Below are experts of layer 4 (counted from 0) of a mixture-of-experts language model. Rows are named router (the router's row for the expert), down (a neuron's output weights, with its number) and show model dimensions 0-223. Each number is 500 + 25 x the weight over its row's rms, rounded and kept within 0 to 999. Numbers have three digits each.
Before each expert's rows: "raises" lists some tokens whose logits its average output raises strongly, later layers aside. This comes from a sample of Wikipedia text that the model never trained on.

# expert 12
raises: "o", "es", "i"
router:551494500515515479497535504470462481490502497523515471466487528529483477450523501465482508517474530442538490502520519467475487440496493476464471458507491464485505510510520498503511526440503471499473510524491524479512481517476533501519488546527544523510481492506482518478496515518501496520475523525498521471510476500479453463489495518511479487489554457527488516506482509476484510489479530531522535463517526514488515525491476544472463494543480542449465503527494488500498510504460448522523477498500506529493484521524451442479514500439498454517534461462498551544468526496492546496498502517507510532493508541490510496523482480504472486525507509542499508503506538467513465496472
down0:527501516492522482507498496518512488493559530514479457482492508505558535514513480508533515491483511517524480502441534473494500487524534463481517493496534481468539495543580511538495529506465480490493497503461461528489486484529495462507487522542492524505472516507489525500518535492499505539500514504471462503451514512503491519472486549491482481504468495541521463496517496525550488484491521523492502507499487520455510503455433506471523504498510514512513468506505536468500522459445453509506518467492496516507527538501519499502499506500540512551553518514537510508452494540531516503473486521543500482483495493497486512477515510521520483449529539539570506473535487494496489506513
down1:528506486515458499484483488492473496517478493456516541481577555486484485470508534520475496503485477495485543487496453503519496500516539495477473492489524457502563479512493484513520505510488522480484535512506536492541458496517507502543493492491481493551526513495545493494480521544518481501482520516516482508462532423458506529467495520487479506507489482519513518547516510479494510557481461520462504483535518470490488468491501483485492457468487487476545502497474480523503489495494499525484486482521540466497509484503514475483465509509485455482538502470500432520525496527514493509485548503528528539449487476444526502494497493504508530456475502496468492545480511504520491555477
down2:504518527500492491475454487540500496507524499496529534451503476500454534480504490491528542558498493482453474531553519503461448493529504483513501458491512522458514508472516462476501452543528466521481471528497526526491523525490496484505483512516466508459491468462530481505503477484514507493522484492539489520518508441506452486492505474515517508505536508497489500525494520540457482484463480461511535507504497514497482492460502524516491504461543466548484497474465505517516480527504455511526473475481468510487504476497519498502504519493469474537471535508464474502527477543466474479464470510505462557509497492512541518461502457548479491532541532509496509488488519497460497464502
down3:470501496472474473516546493501505515473515451505535512450523477511475499514503475485534523504456494531488497521478519534407511491525498473505456475519512486482540493504491475522505467498482475521498512542516514513483502515485517473514502471509504452547494493478541528466534529535499532518498508490552471470517480486477503476544509537438483517482505485529490465446465510481493531517501558479482558498510447546500508479511505537495461454511533492508470461520475467498523465459500503510486472460494508509495489505542558513485502476528478497538489517495489518507474502498484486494515472536477472537539505522491495500479486530508488492491480496496488531507510522530467524494476
down4:463501493513500499511487500504492540444462493483506509485465507498490478507507514532458485560466506509512492508505525492519505465464504531511514516455469556527500513550494525466515501483479533455498471458525538499507507495510465465492496556497486499528489506474494505524495514498461534536515500439490509489462530523521504489500500476536510483502509560472521566523524472531457497432516519476513501499496524474498474524535486496533515539486518500483483543473461480546524521500517473481491478484508509498509506475486451514512501496471516479477420497506484509471493487479478501536552463515543491533513484501516494472505483492489505480532472502538538508471483489503539472534511
down5:514475507487488550482449457468486483517507476507512481515507505511485514486462520525506460519555501465450476526492515480500514480519527524515504499520486499524534476538518457473493503475546527521516524515516396459517525458530518483533534474463479519491505510499504524463501503467493517507500456481561481500462511543521484493534487520524528526546517515476512459463518494542518489486462514474524481515531518466530472529464531557483516532508507509506482526486511512506474470473503496466486493474482500491523512506509500475485512497514458501526482537501469532510474484514518520522517523503513473481560533505514512535536492516458516489472511509498544514515528499511501509494470
down6:453540523518529533488489469546468507512490539457519456465488519519517487526473534494559507523565522467500498465449473442482498508484570491527484504526494521518535501505497502537503498554490504490502466479486485491530459488462505519471497494509491477532482516501519479485532447477477486532493476479480544459505490465521468503518451515485523529495476516503464525491481537487485458523434507534510479511491486502470548485526504534524532544481512514494472516473518526519487482466527495496491496485532501485536479492549521512485483505519499469507489500503491474477509463506478558479533497497509490537531482519515497470525522507485529498515497475471497479519500508507462509510520
down7:541529512472492522501457522559502444521519502528491499469520470511513483471487435467505495462498518493491531532474484523495499542485508529543517465479503463507549561550512488507555506490549504543501506458505472498518467481503550495548468495501479469457520529491501494483516505526504522480493489459487485515540567532540495495480461483482491492475497517482506473508485494521484474520487474491500476540519487462502551516505497530522538492511448460472495476461504521487537492532485485481496510458479497508487485510489505465528507509550519519486540497502528510501524507516527474513501521496498488445516477504523501526504471514511519505510494476500536541506511456510486538520483
down8:471467515467507519480516505458509501535496448495503527449493514492505461485517493476501490511493490519495479484523529503459476463517506483482484475504488461482470519530475467532504511505499506499502498491476519433529516502505488525505488503469529452521485485500469547452569471498500528476457488533492529489473513523521499471469494514504485494480495489512496509523521511478513561520482522480516480495479483462560513532537504538449514480542466494488519478507517485519485500543468524483546514489556535522503445515509436454488510501481511478456488514546511497513476476491473466522484531460501522508531509496505530499537480492499467537495482513497496456451506542525529509483492
down9:474487497489515496500499536493542469495495519508519558499521452520491479525493480475496481457523467467508498500502449538482485500515488502495436534541497513463498505472550454483468504453483532485502508548492536537491482480502506493460519524492479483488497539468478509515539467483506498470531463467482525478475513501529539524531532489509504543515450476470506464517499490508444514504495561464499485505525514514525510559513498462513490505466460504451515533483528513507515508493480471524503486488524476495481539525571499482520516518514499520509498504530459511510521544507494501481511509466550487515524475507533531461524525537505486511501512517453516534473517501504522518516503
down10:499477485525477484531488526492501515483494517546505516509456469508500534459515487490476522531513532513475511458519476481478518549510468538523491467487463510512508541516460490474455480502479507509485461461509497468487479552506468548488526529519522498494497493492478485505473499504547464514504496481495522491537503478530503496512458531501514494486472505483478483521517504470442481478510514547478515525499495481464528504541507469535468457536514528512539494515495514484488505498524453458518476507451524518501464467480504499536541521546508531512462514509540513510463481550499490502487510531480499482489436496489466509508528531469521468533504501532518505531550502508549462524452
down11:522471465448546505483486501466495507410483527447532482461459519448523491500524483502501472522471523486483528533489510510501498514554501546526486530449516512489466552508453468490470507473482510499517482535506462483462496507521502534468499486476525516529493499477507508535539505511522515483540432480506520471488554528517514534490506499479551488465469503513515492494534521514475512497512512535511521510505465501519471527478523483502507507483519467514489497481482509530491477498444495483463490501542464470455483515522485494497482474511465498483520477538488516479515466514515538519529526499505473459485514490522524486479523516469520528518498482480484537478534545492499487517503
down12:450502466515514475493497509529455527470460478465522487466450533483498494472512475509514485501490502473503458493524467521518518485521550471503500542518495538538517467456488484480482505533520528496463467457509500510507557512481495495453499523481504493523524519499499516505493458503527532497520466511490548489485503478480480488509431514545500479480490477500502540458500496453446499508488507481540465497483479503473538502492441503457515509524487508484511503502449481517509543468502493500513510505486490480503494518513456450499464534461474479456515542508493529506438509513493498472464528526489488523528457503515483485534490522539525491508503476514462473502477496521467517541484
down13:469519484499450492505516501473511507493536509453525497479480461510533513502528471529540533514502523493469492484497547457505488511499504528517489485479522485498484474510492498498495480485529481457447512483528532498505502472530527491451535461486511492529478497513464524468514470493517540426528511478467465468458471513495493470559517510486522519461513513521487474493445548544515458519517501448482500551496496474494480521504472522502539483515525504475486479525498459508454526488531473484488502485522500525526483518503506529494521526506462438503520505522506557494461537524501495534485478502537457512466513480519510490498505546501477476491498513498490515535510515507451463500528
down14:500460497510465473468454508558524496512475491528498473503484542514493474485499487505542502478454454529531523471501524474479481482524470491507449468534476510497524502498534494546462503495504498546524482531501483525484513464452544477518468552517510537474462492535492523485487505518513499466517481477488522515528520469493436507542493540482493499552471492473523465493496491494498499513531495487493520467488515474436517481500470472468541477527478503530500509487503474497444473471495460507511511528488514481492491521535525535483545509506545480471495514500496486524565555499499542490512500503533516465501489493497536519508491522501499517512524501532460485478494525470523496460506
down15:480534451515486480512512504494506507529492495467490494517501473544487491453496514429453530480497500556557503535426545489526509488469523499488503525419536508475495471508477484504478490474471519520460496504526482474518539500475463521505497507491495529505534512490491542517495467487517516502485509508498499511482478503509488503498522487478505494505472463493542515489504424461508518532546527495493485509493533525514501487459466530507519507508521509515543470506510460486508484505467436502484502519518510502520495552492484471519482520517494494486492512481479499481555508492488562531523529510519497497470537449477500524486470521551475447521506518537506514482511491538502507510494
down16:478438477488510502497487500458519485513521449497462516481508485455495456486501506437510463537524537516502526530522505521509564529502477485502508493511504482520526534514510549482490494519474521506485555503501479476534522536522521477496513521482506504474535491440492511524518516501517516496462463480535540494475492496523492502531497495530500458530487491516493496515506472467422499548491504482488502494532485479462524491505478492508509472520515551503463500451503505495488516526512499525546470494532549491474515547513454516507546495499496505495482490472490471532524507467520519528445517506551525490497530503469525510475522464521490474502534490525479440492513516508493496450501
down17:500526473472492508477499506499539526511525500493509477493493473510474488522544510542496495504512442498454470481498452477475498476506549492515545478476524494515516449509497496540496546488472539510517485460516464497533518469501508501498526462457501476548499509472475489534465524476517519488539529517511459495490475494506525472512517479532511449499491524497510501485503506486477489487517447483546509463509507508520446489482478511505534503489557510549526539473486467517492500521464524445515485510486548445508508475521537520529504494468526472496491469539497424566529494525486474487507503496483510509537498474510503509519504509517516499494460549512515484542498483488493528481524
down18:536486497513528453458486555484516545530473462528462534495483461484453450493518516500466542446503465477514493498433500487505468501484478522484508500492487468535520480486540499481524488519458486518487514501500515495503499495497466491475534504476523503537530534495494524540486456487510500479480476523476501490519496481551487464502520498519512509553487479476506512516515478511492478474500470547555485520510517533457481510499518455491511507501482468486477517468530444467519519516489516543469441504521501562472500489512505495509493494497489496441475482521480461489508510488470541465491507534503487511462557515501534474529476503502479515483483497472498529516479524484499463521485
down19:468505549520493486517497507499438518430485496480488495478464521503482493476466465460529493459471481490491489528500508490477545480507528519475534528483470443492512525474485525539523507483491528515500518529497501470508519510508552540479517503512458508528513479523476468528516524443490522512517489516487525483525449538532533520481479501476490498510475508516452488509459492543508493509518495490465483499504486484509492532460466496485531492519487491453518483514488510462483505526499506506559478510482548487461497511526469525536473482484490474464515503520475503495488468532526431508506502502486503499482482454479517481489529504518510503477510504416451498491537515469511547475492
down20:531481549518490513509483526477456543466488479439447507508463466507531524472514514467456469450539502487513477468533496518506532520495504496551536502517468514489496503507482479506533426491515529504529523444463510519525482490490499528496478481510505520455561480473503501477516489508512460503509475501467487493482497503502494502516497491475502497500508523465499527539470471519525500501522495505481540469487468501494554541501531512516499502510494478504528505485543521483471463498491518485498499493496519566486529502477509477479448514518528462493529520508499526461498468518522451518486466518505513496476537471447529467488480528457496494548513484524503525474525443479491499487509
down21:521527520523490462500486489504486554523485492466457485470545516481552512483442504476513489532510517490463505523499445501513557498504536533509498503436503472444512499517506497471503480458494509463472531493528482526511472506472467501493515484461504518501488470494529465510526495463533503515476465466532486483502485515487520471532492517496486541507494462508514472485479509470490491521483497492497528503476476500502540504480522482510524471519494468478525469499496512517520502495465460490514544496487506485517465577535509537513546502499481484501556450528528502510525531512540475502474469511450508518496521495510469489504502440490540462470502538505508536491537530520482534518527
down22:527486548463484502519499495500517472450510521524504518515453479503436465466508454529470456512507460486530510525447523518503510530478524517507489486439455506575475507526467538471483515489469515470497475488479517495478483518522486517486526485498509487479482484505499503501522493485472476524510457512541466490526517518512504445538497508536496536509457509453505491503479512495494546496490543525500513533534541480494495482522533503547472526522550506514551518497457458504493457473505482491533492526484502504472498472513449484527515486524492488514489508507497511516477476507501515503498505461548507452513472540529492504527516510506508493481467492527520486550513489458522529503521
down23:506497495533527515507507511519448520457490515502500482512517533484531479476458524527510487515517509479522514502492494483539507499478486464488540536442480475497501492554499556522496505465471517456528500481475483525513530528507550494504486474521489500464505517497482500530512485485484479503479507488517480468562486510499466464564462497530483536484504484481465496524490491522518467481513488532498473522491483513460470526474474463539526501534490522506485514523525504522511518535495522495534520498537509523468455537534473517485518511517463528492500517467493557499459492465528483528468505498519437469482473547484545472490506519547515517550513507541535505498506491498513478511448
down24:486465531512530501504475499471508481466514509489468461484513488492503484501466548440513481516507499529515487504500515492472505562514527446503460505503501498481488492476553475446509495526477505481517481523512509480488516474480520486534491505498497513449522474453512451473460469486515500480471484532483506491489488514545508520484535497468407507500512505509534509494499524510463525478492522488480552516504499523491534478498487497525503480484503518458488482447479524505517473540511451487486547477505524481511480558478547496490493484459521509500477499527521512515491447521506487548470549480488473487548475490497496503474463540526485502475520506462507475468509497490497538460473
down25:472521497497532479522528496466520478493484496470522526499468498520479531494497495499529471472516493510546484522516549523490474485459518515515469525474447515524523507430476474459469541443488493537514514487494497516515514514514505521477568493498500517522494482502496505519534511522518558525503497474503507471527485483507488526525531477501536526453495492525481480519502534500497470532535523501529463550485485503465534451528491476491504486497519509470493497522512504512532511434523417488483486500529483521494479540516483471529499511503504447481508484502499516506487504530522502503502467524544461492464555496518499479511530492497480502527458474476484508444485553474496532494499
down26:474516519491499492476517487535463532497493517561522500518521425496484512472555516510515541509469508461531511470482487440504518438459471490491496446475498557550505534500522469476532516509561485500518479490473495504502479497519481490494504485478530490498500482470474527506536531538498541516511497519499514510516431491489478535506493535520502505489532514543478499515504531496512522525501504510524471555460463526506470505491495499502518511522471488512510488563515486528519499518488476474495514515499475478482480468418500504484491508507495514468506549500532488495508513469523468502464511492510491485533514501492480468494466492544483530514473521473508475482453531504459488520512
down27:508474454496492499519508454527461496512523517501468488537537465457473536495493471517495468529528487483491548488497462483508503481503527496472518520543507523503507514489542480489488507497507523512485494549517495497472492492513518484494450504501490539527473533459486485494504479487510501486503463547469526497523515456506469456496490486437484520515513471457462514490535523518547522516496505555468524517480497456518518466455481488500470495485510497493521496469511462472479489503456511476484532476510485498519518500500537595480506453507491496522530492551492499503449495464517512494509473522545492475504490511463512478479539464506498504507573516481522510486458499527466483502519
down28:524471517517507474496492506536498489531500505516530548503520478481506514442517496514508474479468524514490490523518507479499493485474508507529552458481468485529491468518525490451490515522483505520530501508501482506510560477505496504497503479448527478476517489504486522561528469502523494492482529519538497522495499471469518517518451504517462496491493501520535488449478498534507501479450480519557491514529474492502465493466488468496535556471478481478490513489435466552513485498524485452501468538477510517506513469493466519516514534472520545510489497502465505515527478487499477524510525484495523471538504530491521499507433552533469514524530462476499490525460447509547512506516
down29:484530485532559484479481477492492458505504471518470517538475461491447538478500508524467531528495498515475504517512543571500464481500475464551459478510468539505490498503517510531519519472520518506468513471494521489486477523479514463546506501469505469524513500496489529483503494521498504506516478538511540504487510455541500511523481487482504473547485510479481488469460510468502477494501537474518534462517506509504503444517520522506463520506471501503514488456503470457543479474477482503488530459509469489537511525473481520459512532510554513524491534489524496549509487516473536464496503513474511520513483499487481484504504513525422520423496536488478471487501517502518500498490
down30:512531500542493496485498470491493488502476471518489512487501501515473434520493456505446524526503519488509478507477546455490516550501475514465489528466518530475460531495522457458509476469478449502482532499483493488479482491503482501523480486502504503480469493526494519503536478501482517497533489527482483513507532506491520500482561459483545490450496547477506505477443500516532484502467491512493472524543531523525498532500526490541500473525456480530503473526526528504500472462498495490483464516548457534499532506522475478520468507499494490515477517538503516487455494528498501553502488452494514476485501527468529551477523447490514511481533464486486540487505480452497450501518
down31:513502539506509491502491553513462544453470481499499494487531537521489487491478522558555492510535473505477490536501479492481513537534476488534505493474543455506479523482531552524492457482469507521492474479484500527511508521525484469503521493505478462470457477509496475477454457504471529506516526472483509501528528514490522522494487549493472456487511469482484467510503508451504512489522478485504476495486530494493494499495526476505540519464505528535502510529476518456506502487522433485478519510454530499492547506558445536495469512481507497487469500517518524526464529519479534511515510479523507531500496538463511504532494514513490497495493520501511467444473474540498483485563